{"n_layer": 9, "d_model": 192, "n_experts": 192, "experts_per_token": 4, "d_expert": 96, "d_shared_expert": 0, "activation": "swiglu", "moe_layers": [1, 3, 5, 7], "router_score": "softmax", "normalize_top_k": false, "routed_scale": 6.93, "balance_loss": 0.0026, "balance_bias": true, "init_std_router": 0.0235, "lr_router": 0.00042, "n_head": 6, "n_kv_head": 3, "head_dim": 32, "vocab_size": 16384, "norm": "rmsnorm", "norm_place": "pre", "norm_eps": 1e-05, "positions": "rope", "rope_base": 85500.0, "rope_fraction": 1.0, "qk_norm": false, "attn_scale": 0.177, "tie_embeddings": false, "parallel_block": false, "init": "normal", "init_std_qkv": 0.028, "init_std_o": 0.028, "init_std_up": 0.028, "init_std_down": 0.0, "optimizer": "adamw", "lr": 0.0011, "lr_mult_up": 0.901, "beta1": 0.95, "beta2": 0.98, "lr_head": 0.00751, "warmup_steps": 415, "schedule": "cos", "final_lr_fraction": 0.1, "batch_tokens": 65536, "seq_len": 512, "doc_mask": false, "train_tokens": 462700000, "steps": 7061, "dataset": "wikipedia_en"}
Below are experts of layer 3 (counted from 0) of a mixture-of-experts language model. Rows are named gate (a neuron's input weights, with its number), up (a neuron's input weights, with its number), down (a neuron's output weights, with its number) and show model dimensions 0-191. Each number is 128 + 24 x the weight over its row's rms, rounded and kept within 0 to 255. Numbers have three digits each.
Before each expert's rows: a language model's description of what the expert responds to; "raises" lists some tokens whose logits its average output raises strongly, later layers aside. This comes from a sample of Wikipedia text that the model never trained on.

# expert 54
Description: Romanized Asian initials. Capital first letters of romanized Japanese and Chinese words, such as M in Mō and D in Dānzhōu, often after an opening parenthesis or quote.
raises: "itt", "s", "ie"
gate2:148117103118142116106132120116122084142103139145165149132106117093108166108133119125133072095089100122139093142107132100136185145144138145142132133141134119103160105157128136143151133159123127103110174114126103135158160128136122103096130145115133131063162091102121124142127164099152144109112118148131124155115136149142167101114121178114188109086111150138134088103145165137101103086155106080145122134112114173147125116165072096121137125102164146109163151135128120150136152128132135116119157115106152117103119117150116095088094110091119156096134161170164143130138152057117120137
up2:114138150147143156112114160089152145095163143111079118134148103128133140147111124126123127142154157114126121140082113126098097139113129100102135104116068166124114124128177112131099110115137128143126104134182166151088151115123131159172127107147116129158112173135106161099176065141115129168114160118149098130130086108105120151114117090173136078161123116101123108110151122154138163152138173151131105143140152093112150155117142154124121135175102150116100134132097111111107095096133151123145076160120071121132119149095167137144155142170135119149123118126151152139160131139142111095
down2:109151121171107132111072121119140108084120148118162074114129112181162097133124125127124152115104104128132134184109089097133179119127119069103120148127132120102115133104131142148165085127148109097116075134142151149117132141100105114139138151134126123099174141098084105138130118153089124137139106146127081094104150137143140132058106174135123126110164113130150119118113151107124095116168122111167134161168172172102150156136125138127144165140149144155132120117147123167121178127149088135101152133153140104104099102103132131116112137125152126081123136102124169139117119159146115129

# expert 19
Description: Personal surname pieces. Surnames and their pieces after a first name or initial, plus the punctuation right after them, as in John Wall, Robert L. Lippert, Jones.
raises: "ities", "ality", "ally"
gate0:112067145143114107113115144084112107122100118124120119109092157130157129128081129105125159117141091128122121113139134088118137150127148174120153148134117159123144136106170125181137138153124144127155120107100126133151167160117168098116105134126121098124133113108095166127133093128086137185114111168174121117121117105150080113123089104162145097191128121142135124071145155131087135127134131132132150131157114138075103095134074135147111162105138080128127119150111071122103084126158120144122120103170120095142103146145112129091126088144116104101100135123133123113165133169135107141
up0:149135104144181098115096136115130164150120157108159125098141109158127110135127146143117105108127168131114073124130128134138147107099126076123100125143062095128156138145112129125126104088126144101124129131141119132141117134137111125158102123108138105130142149135058094103095186156126154135153099089142145111111114083096147119109120098133100148129100074094145158139142145137181109130137128111124137094113137154125147126087091094147162091129114146123171103136142136146093098144144137135122113091134146099145163159128120069134167154146178106120178146155145106118104133141148145161
down0:142151091117133152089122167136095115155114157094161162145118114116105133172152155111142103139127156123141095151084149108127125139143117119085129126093103148150123111158130142106149147159119124171115154098140142089085099097133116122098136150149103088162166156141131129145163125093087137123101096125110124130145117126136143143134166090123115098141115127119148093146154170139133136088141101120108110129112131077140147099096148120157133089125115107093178166101176147145115189109140122090116115166100151110076152107148125115119135108146122136113124135087157063102135099130132154130

# expert 46
Description: Commas and clause punctuation. Commas, and occasionally dashes or bracketed commas, that end a phrase before and, which, where, or before a location like California, Berkeley.
raises: " as", "oster", " the", " his", "ter"
gate0:170123124106086110140116137126124159197128140132137135084090113162135155140124088113118161131123112078148109074174150147184122106122095124101140124152092134101144129127123133170118210139128134153072140157152111121137123158080151133154128125129133105135162103155108111129158120113111127169117092147138141127148146097162140133123135144158104093096162147115147092104117145107131093176126086148149138107181115137145143130171157131130139136147153145119148202147114098146111138128124107119145158127117157127135174152130141133143115150151123119137127142114148143131135123109114117087
up0:109101122080096077125100141135080167203128126112148127083103127137129109138162112105117103126132134125136136107170132126197105167108107093074104118140132161128123158132092100160094170151105152164087136143135107130128121174112116116141107121122159108158135092142139097109148098113144151155118119130130126128142153137146130144117139135114095141104144136130109078093123179105131126140123118115143126112181105150122129141159162152095135129176132212070123169130122129127107158126156110125130146135116172116118150140139126121156137114139119088140115120106121139124156116126115102123
down0:102121162109115104105121094141125107141133118139147142082125119142150106131133144157143095106107121113107121128108127070125161119159151116174102144157152143144130132101120107098122127150123086156135126107098152102143141115095146124098145150149145114152136107144112157120140132146127117154085150070151096123113139129123129145128154092173105137097138124152122085116130109179097128096073120143150116048122083126112159137127124170151146106124096116141077128101101127135111102132152173084131117127158147132157112165074119166117138129135129146098108130188088158133096160149135121161

# expert 41
Description: Vowel-final name endings. Final vowel pieces of Latin, Spanish and other foreign names and taxa, such as -ana, -ena, -ua and -us in species names.
raises: ",", "-", "/", " in", "–"
gate0:164146185154109144087105131118166134111119119111162083117150140109153136104140114125068133121138120129098130157113116155137151093127120153100079152167083122139107079127136146134125131149116112165117128137123122128163094099135118104081133162091173129175098150131093140149108076149151137171116127172160138117119141073100146133141133130148126133133118170103105168123139145107115108157162116150159128157135098144108099125121103155098133156138118133123131133169132128142091125164144131138134146210120159118092151130147082100144129133117141166160116142138119099134138156138118135101
up0:136133172105086152094125124129105149117149092126164109140125179100110117118125131141072110136142158112106153164146137151099111098136165129157105160155147157129140148101126157147150126129086118125144135101127167163095142161127153124115134142130125181129104133120104155114099096094153163185099133154188127111129148125127116156134147184139112140136126127086111172100112116128095095144108127141144128161156082114134090116126126154159153146122119151110138150159183129141122147178140099112116120183099141119096105135151123103147111133104120133106110130123113131113144154127066169097
down0:181140149109120131134115162148152154135131152139104077126105119142128140137110153163109133162140112144136114168130156108119172085083165122107128140168160114135106111134098156131144183111127136114111146082114116146104130112131135129145125131086159122159101119125156127103121089090163112179132129161128120112149134085126125119136149137154104167145121142155062138120159109126079115096151079161103113141122131164132104136082123147092135145142134133107115092116131094139088177185133104145114158169111083126139121132149156082155122157117154113143113110164116126157135115128120113161

# expert 38
Description: Education and career nouns. Nouns after his, her or 's in biographies about schooling and career, such as university, school, college, state, professor, government.
raises: " in", " or", " ", ",", " the", " and"
gate2:099139147133107140093117123146111079107119120135092136106156095076108143093092143124125137103130078134096128145139138124116122137117132124106106118152102161115143107131169138112121110111129123161104164108103133143111120114161070138098111110135111135119164134166142101140109120132115119121157126106102136145164110100128150125118123107119145090110138104152102093131122113141132117137160161099093185150111148124124147098142098140132119126140136101113113148104143145210118110086153159151144155188086105096071120130159085151123132080096166115156125150173139084131128125100138079153
up2:097121132138103130089127124127108066148092089126111131116123131105141124119121144145124105147132076138124128150149156131118099131126129122104155122145137169149119095135164112152096105093108141078106144113096143144144130139132093153121131125158129070119142115145126136113126136129104168097144148097088151153170130111102131148150079074152123122144154097153138109129149177139141133153151133098148200119117097129067134111205105127151123153115160128120138080087125117146115121111149136159167124136125106153070096133123110126136132136101120096124124148186150101114128154121129115163
down2:144188169130136136077117143133102135146120106107121088161138134143161165138120112134129157120131085123155165153157182114145127107124134157114126116138123151154124136103132156148105146082106099100163122110140063092134090158113160093135110116143128150093134116158125138129165116139115162174152096124145119098134127089142084138102140152111147112192080147137146120145153103124128131172131138162101132127129120108111172131083147121135133128165126118104160156165178075100142110121143150120106154135137097142130149120114094092115154100122136152170119111114142129111121134118110084104

# expert 24
Description: German word pieces. Inner pieces of German compound words and titles, such as -ung and -ut-, plus Austria, Austrian and the digits of years.
raises: " on", ".", "/", "s", " in", "w"
gate0:131119134155165181101112150105115134155157089119129141094178128131095132142125120139148122135123126142137128112102107123126133138190156205054090126080108121116146136142100136117157140156136106139149119134171126154142147104131154125129154132131138132112110095154135081113111109125110120100161155138113144105124104152119143109146161148085125121112112073156134101151155107106102131119118076153134105161116106182120115135115086158134117151144100133116110121172135192105138095103149129099133120118135138114128154119129132117089112161121133127071176166129138119154101149130097093136
up0:134165127118089157110097137138098107107085156129145139142080098121145092167093111148087141121129099138105120151184139139087133087099128097155143104122119114156158124144134137146114157091134130135138128131164145131096111122176105142142123141157137149164142171150148134130131147146157114153125142141132154123141161112142128115124179089164154154132129130130138080144130094104165140176138138135112155109128154075111133124147137104088180110127160117110149092120156057124125171128142123141135112095128162129111135104170182143149122118153125137143107080138098106084152105114118131107
down0:151115093109121097123139128133112178120193115141127182088091107123119157144136116107116109127156148102137138104095158102091135117102141121131104128143124099144149135099134098173125140149145109121130191123156097111109130160145116097075126137105103074149155134112102146135165112152113186110133127120130141120182133095152190111142106103142107123158132144129110136142170143152156142120140162105105162197136143152138133127129131136128132136144109148099180143125144142143094123111115121115121096102122144144093129108138077150102120102158130175154137149157117138113123134130068129146

# expert 60
Description: Word-initial pieces. First pieces of words split after quotes or prefixes, such as we- in weirdly, -ab- in unabated and -g- in avant-garde.
raises: " ", "ol", " R", " G"
gate2:150096136140121089127104118140140162172153140153120107127099127129125110089109141119173122145144086175100133113143168087147154156103129135136109114125123162122123131136150132129128147122129138121161128110138138071090122138141104100134137107074120155132119101119124120088156151130124103076106162116125126109102119091063114102152164202137097119139119095095108122113151142117155143133121158123162122097084118153129128105160145144110155140131094116106141158105120126125134128134125154158132133113144110137116163132136136139167101119045167083113163139158121143165144161171120139177
up2:176146134168115097161089129120082111105147119108144100132120119139107130098102129138138142148131120134118151128155151148101107109104117070127136122128135117146104151140102127168130164124137107124111147156089170164119186121125171151171099079137133102095156155139122155131182156142116132141086114065123100125161084172148107112133120129066151139161104130130171163123129098152091153140119115110134103135122107135109122139147178134134088141139149138116158145147101131090121149150101151140119160097147142136145130130136148143133142105096154117115153104095145108098066112123121152100
down2:147130180147160126096061160101097121161160138120120123146127172100139095157143093119108143102148140175122096124149150113141094114158191123109078134179157134078145128177111140137122157113136111098147141150152118130160108154139136120104147117116128137171127119101106168141102133158104171109093118132110133069129160123116100156102133131125156088128138090127177101145100120122140158118126138154113155120106124133154135119147097150119115100155108131134122146153099113145109169165129132146139159106155140106105108108111102093087136144157146129130129132164157154096154135154147145145

# expert 9
Description: Passive and modal continuations. Verbs and participles after was/were/could not, such as have, made, practiced, removed, plus commas, colons and "of" in infobox fields.
raises: ",", " and", "\n", " was", "\n\n", " is"
gate2:107153075119137077097160165138099115144127092113116122134124168100133123136109123124138097112098099147115152140104180122136108175140103167111128128124088167142124117129166136114098121128116120144144153095124111132123116131157089162163138133149135142115138146137194100135154127154137122127081084113105128120139149160130139135129076101094133141119118147158145137154142130176159140097141170115099132146099117100112137133139147088164137137113123119151127167076124145137128147168129105130139141126191091134187085119098154168131130108098157103116145127104094104081129141145133173133
up2:096156119130121108129168118125111130130133099148133117106150143126151138136092143175114172139137109131092084151155160107135129170098083122095105127128118156138134126145173162130108162100206154125125164107119119123128128124150109146119105123099125108126117143143142114102097106150124153130100109138089126123183156121119136142149091081150135149132117101121149153123081136126127154131155106093093139101103124114102109139114095111133123136101118131142120148115093164073114124150097141145115085109176099095168060127075167110122145134114145117144106153122105089071138158151141132135
down2:142107110133136158136129083141114118132129120081112121117117152153148122122130180162146141161127102138114124105149125120103142125131170123167128126155101073141110112163055140126120108162110137167143117159084151060139135119107129098158105138121162127109126099124117105116158116085107118140128174090152128155112168136166089100161156120158102126143169113115134097142133144142114135123161128132122142086119075123128123096137156151144089109073136084158168129089129117143137147156112148123111106179134083139100143161131143130115115102148086132111157107108100158140123120123103112145

# expert 57
Description: Words after possessives. Nouns and adjectives right after his, her, their or 's in narratives, e.g. true, older, father, own, years.
raises: " ", ",", " (", " and", "\n", " in"
gate0:114139141082106143122134143160136146133102093102136125102102126140191138133130132122116117142075086112088125103128142123156129151063116097087170146145091134129108136125111117154134094141162134139132125146136150136131140095118090133177140154140123129115139142144116105111128125119108106140130112126116129114073109156132150126154129103065112113134113119132089128098102142131111111105127149127107126137146067153098148110160161095142178149147128140150113051076118155117118129086135105095120121160151118092139138122123108117167104149141093175133125148149140074096114112133089081104
up0:141132109148183088124157091132118121132140110132156116150129147132131086110126120149149105152110126147120070135136108131123147127127128098104080112133133117137114112164109144145109116142124104137148120139125169113126098178136149148137168104087112143109117108144158153140112193172114151140108152142138104131122115073121141131135121175145155132111170171099111147134147133108149148148169150104138166105160170115141135165063116112111066080109131106116103176177101105143134139120113126120109131120094116118144135101151112126138158137138137143136112151127105192079148120111109176136
down0:162156167147102104136082129151097118142121121131112108109151133135110071103150066138127118160122069131132140164095187095105126116155132072112121120097161141135128123161123101149137124137153142102115121135131066135109124147126123128131169108140167150122094140153105114113139137121110154129138095168139120125174124099069128096106118093133122125108116153108123134134110134125160162138104125108120145112108148089146114129128100105154123118105128119127148158142124104144106129184156099212105122136112162124138089097107147158132123179098102177120131115122130112132132174131101139142

# expert 25
Description: Word-initial fragments, sports. First pieces of longer words, often in sports writing, such as pres in preseason, ass in assistant, av in avg, plus North, T.
raises: " of", ",", ".", "'", " and", " ("
gate0:128127159128102176138149184136138124118112125124122151082136112105136167132104140132135146116174096111135102135126136119120110136119129127126138113126105118100103124131134146127136116157159115149121191151117145158134158143107129130076111166148077123090120159133136127153139100141135114109129143138127121131075090134110129170105098109160137136128056113142149134108101088142131166054072128139077130150130118123107133150147104097138142156113151146125143165131165115096124140113122150100110131143121139107166137124090105130096108168165176104140123137101127091109132087167166093081
up0:131105164145152152119122093175129159127156123140153107057143133135142130156114167157136144147172111110112133097124108133132129117183165110097162150146140142140095166101123156107147088122118098124150154102123101103163133134085145115130114102132108143118142123112122138095110138093165124126099126154104137172078110158101091140122139142150102146083120096138113065153122139103119125097132111135104136146156165115110128098119133144085124163154097132178105180113175086123153167133134143139135157138108131112125138109138126134114120164135149086166147136116136137142133087176148102127
down0:129114133111116145129137128139125093139131133166127142153178124099132115139168116112118162128109110095105121148159178134139112095105110140117175116137116104134070122138140128135154158121165121141104121094138102159127145133162123133102118135124106099075130122102133158118116077147150125136117178124095116080150108135141098157154177123084108139117104132149097105150114125163133192136126109097168086140164166161142096157155116114124147141123112095115157152137130144125133157130147167120140117144088141147119127097146138091081114209107161074135104110141110155127127100120121108149

# expert 11
Description: Sentence-ending punctuation. Periods, commas, semicolons and paragraph breaks that close a sentence, clause or table cell, especially before a new sentence starts.
raises: " with", " ", " of", " to", " in"
gate2:133171132112130116166120132173113162131104167144133144122144124152082108136123103149123099146130125131109143147072129175149129132105149170105124122115137125129123104132111089143098150114143135097134128152161119152130163100171094110105142098163145089103122102120169147122141133179126097145141101095115109131092112147120127107113135159163077158114144133115110148155123161140103113134141141120124154071066162099143153116137120067151127092154146143134113143135127142168109123102126118154165125114156169114128135099182115133119106118126137178159119134103127083139093122069121167135
up2:175163151120163137134073075072105100159137152176106114134124122182146147116115115115105139118148166134128123064162133131132140155132142146144155132162127125116158125171165141118148102140106146156115100120118107128121143147153114156091120091117073105109139158101156140108109099117148120084143122136139127138122158141150134143101107122099139127156100125103181109123148089134130103124105129110082102168148115152126126145096137071126145144122123093095107158134097103112140108124072137106104078103109160137123164150108127147086153141103155116108124113109154133158125136134151152141
down2:105141120132139145158127146103097127103121132167153098178147109125126178139139143095080144160130114154120159150112140144146187100112089116146091102135119089166123092165137116112126136148140134192117145134151134161131165124138124144105112111143106120128116107123145116124172125122200077108129114127135113147121164164110149169118159134081127145151156130104160139171122157111126144120093142118114120150146132124114148113116130104160123138151148124163120175122125151147136084110117144119145124099109168117112183120116137185087111110109150098144094073106107158125126153111140108161

# expert 35
Description: Society and economy nouns. Nouns and adjectives about government, economy and public life, such as industry, military, housing and agriculture, plus year digits like 2010.
raises: ",", " and", " in", " on", " ", " to"
gate0:116164152155117124139094124169100124124112097116098107132143113179102102134142137118153138116151113111124141152126150138096126113149137113123130093141155099130158096107131152115200125124176114092144126188113131065164127089141144141136098178111146135108148109110143113128128068153101116092165128153171113117156129119153131139073142126126125099128115135119160151177182084129070118148119094120123123116104079152103106152117144163110128098129137115127110168124109120083147106103132113111119097140133142133094144163122132116128104129137132121103151086093135115112143177139152139141
up0:147151118133112097103148127133104101101158147122128129139083083130099154126162128124128104124111127077117149124116159116145116144099147104123149140125134120127119101135119089157124112131147169107143135092157177135109138128106124143168121077091122135148160073133117068131189116155149120144150141119118115104126126108085150164159110156099109107148160131150120084098135133121174108115102107155116130167123148092088152128181134139146111183127139121136107154152131117122133118110122088112102159155116112111100124111179137131141125156099069101135084084127127155175138135133099109103
down0:129116123118114113155137141139149137079100118112147099099190147119141172098136161149089143151138111115109120103157159064139222105141161135134096086136088127126097121116158169137122139137143099164142133102135096113163098127145129097189115119145127082142127141138106128156134130135120129121135123117113083148135104152161142118120151144181141119147136148114094103149154160170096146109138098136088113098083138121092151114117094186132166126137133153103155157144129138098098114138112162127138153084129117133136136128128114137105090125151123128169145122141130114137139123115119153116

# expert 62
Description: Dates and article openings. Month names and spaces in birth or listing dates, and first tokens after article title headings, like (3 June 1943, November 12.
raises: " |", " (", ",", " and", " ", " on"
gate0:110136094175182123122178147139111131142114122104102130146102160132102149114148151111119194093138122130098141147108106123166119167081126128149156137126117139130125099178105126100112097132163135112138118084086150161074106097141111124132129089162146089144182134144120122148124102120148135133096083130123131121114130130146158132131068109103095124175117151144141127098118129167139122136107102176106092114143143122098172154158118146140153151155138155116103145113120131137085111145155138120103115171080144108122114109118135098118135140154097129095162104162090127148146101109146148129
up0:079111109106126141097067119151134111113144119129122114097170151154178149115121132092099131091091150140112108133111137126121164146108126158141124137133119122124158081156145121102126133107138121079105076129142102112107156107079100116105122146103152132150151106130116132170125103132145124102156124142108125144157111119116109086087128093136149139106112126117141158137127132118124085139105092111175107084095081112135129118077088185086084106154120120179128148151145144094165141107136150091133129150112129153113107159099122079133098131116089093126122128139130175120105145139137107134
down0:125141152147187155095074110134118126121132164117096135176158119145108134130140131113107109110166141130063136143133137114143161153156123119118170108140099165105090140123146111165145137156148140108144134157142126109181144124090179141147111099113155108097158130147123128118134144133120147082139130109121120110149116125143103106112146105152128110159132121136135125110145119166114119117109111111090079101149149145138156180128135114130077096111093127101148101105156133099087132136130130110195130095156129160118100118120122149135128087131088138092182116151105092095083116142117079129

# expert 33
Description: LaTeX and odd fragments. Pieces inside LaTeX math subscripts and commands, e.g. {\, }{, mathb, rm, plus fragments of foreign names and chemical formulas.
raises: ",", " and", " to", " in", ".", "–"
gate0:102079111141142119081120128113136095114127117105064091098135140184129130151111182161163118122158143122148144119099141141105178149114150135137088110150146117131162163177118136118114120116154115120132125169100150119112125120112142126120137164137097174136093136142111094105103156157152125143130111115102144124134158139097122166085139105123188142183153139128115117117118144114144149144107130116129142128093126163124144116153105143134119073155140106111123072108103123177153110100105105186153170101128090133123143135120121152099119139089100144103128099160120093127145137132164128155
up0:115133101149139123080107138147179138113108104129093142123124136129127126129163157157141110131112103128111152117123121168087176138118138165149093133146140129101132149169112095106130151099136127110112157137127162102111129129098141139097134140159105149119117111150117090149089135119096139129121138124099157141138161145133133169122167127114179148144112139117099092137093157087169138123105120139098160112113101142130130156136140140157151078155137120073098074084134115150152120122109108161157199102100083164108165133135117146098165115097118144095094087159118083138104123148141148141
down0:140133128126148144133138116125140133115147148105150143103118180134129097131106153155138123112125148145127145113128110144127103120147131126149105136116174154154086136088089197098093089090106072103166101141101133144116127135113103129126108094138119129149152130152134153103121137153143115109097085103153112077161085119128156102138137136164122105145139124116118177153112121152178137131116118167154125141168098183086150123130150144171146121129106159163150145125133156153161142130144121127180132123152084156125109095105117129127168118109143145077135147081131143126113132090114074082

# expert 27
Description: Table digits and pipes. Single digits ending numbers in sports and statistics tables, such as attendances and scores, plus cell pipes and semicolons in lists.
raises: "°", " square", "elf", "nd"
gate2:095133123129128116093127136171089149141123128147139147135142124149119140135124144134093096089098128101110118114128161179147148155140117133115160132147046189123119109140141148170104087085138101109132149177150134098102119149158122137149127116181160122136139116109137114140151118129124158123139153123105120153111153131125169138145131130093131113132153150138108122137136121131139151154100155093089189143133102138161123157122140143114158090122157095142148145153116147175167124129090096113113186131136117132116123114135107068167131124157135176126090112144131117149090160165122095084
up2:093115101156125130153151153132109110153143132132165124119154106091108161119123152154086120132128111136092130107144180137121155153163146136138175103151102148128089104081141151170095089087126119133117143126166132099105140161111092155135115118165109108133143117106116151110152134118105196106107132087144094129109093127097219128145135122103088126151146148126118122152127138133150123158114130104104175118111156151157141127151133171110132162142157100147160108154143104119121157120127151099127134148152120127147150127084178068153139139118120151138120101147141154145117144122083142131
down2:147118138124116117180178161132092165120141136087126108152147128153112148081120144107098148075155123129126118080185150129138123155158140129118153113115140146132120127080144152172150138116158128098060142129123145119108076149118146144124130093132135083157150116132092153137134157123106126101152154196136120129128088131105124184153147160101114111126110088147088122138114138152140134139138137094157147108157189095153157112144109099105095156120139142135155138135096101128137100132124135120121070145133118134118121159136136090122151141160101132151153130153157163128129098152134117143

# expert 5
Description: Acronym letter pieces. Middle and final pieces of capitalized acronyms and codes, such as FDA, BMI, NJPW, call signs like XHCHAL and gene names.
raises: ",", "/", "-", " and", "\n", "s"
gate2:119164108089103118136129108128115147184167144133191121135134133103190117140113147131141143105106134117149152141126178147137115106121138133096126135117128144166060129106094133100094133150108117108097102144095119163121109157111103075129107104197149103132142070144143152141127129137146105132138149110162135071157127143109118141152109109162120149170151127094100107074155141089099148140125109148151140116135104104153137095113110132127122155127155128117119122114154153116136106122130152110141120100101131121117117122103115170104095141120087124133183131071114093173121134105114141140
up2:128085128133117143079140137113169116088120097104067137124138116147116154137153103122135107141139127129082146141121091090125123158101100129141128144126123097093136162139124097091158111096142123124135126127136169066128133112159156193112147148118141117123102140144141098149104128080137121134142083168084159130122129114142117120127154135122123099080117135165126114138128097149184135088131139121119124110111177139133131192152142187095158106119097131115134101142147114104145109139160162170133119116149156117173161135116172113127127112131158110166099102173142128108126137162104130121
down2:141123156138137158165140136127078160143090156101119154131130156074125130133143155118167096097185157098130155129153140135094149107112119082126158113121155108143160156156111127114156106113155112146088084118105089107109142142122100099145119119136117109112119147154147161156142165148147129114107107143142133117121159143098153163103138099105156108088120161148143120141076120114138107128142166177172106150121130124129109145088147157120174114147136119139110099152151095159131145130114135160136142135105175125115142179136160137107124162171111117124153130082093122140151098120124168179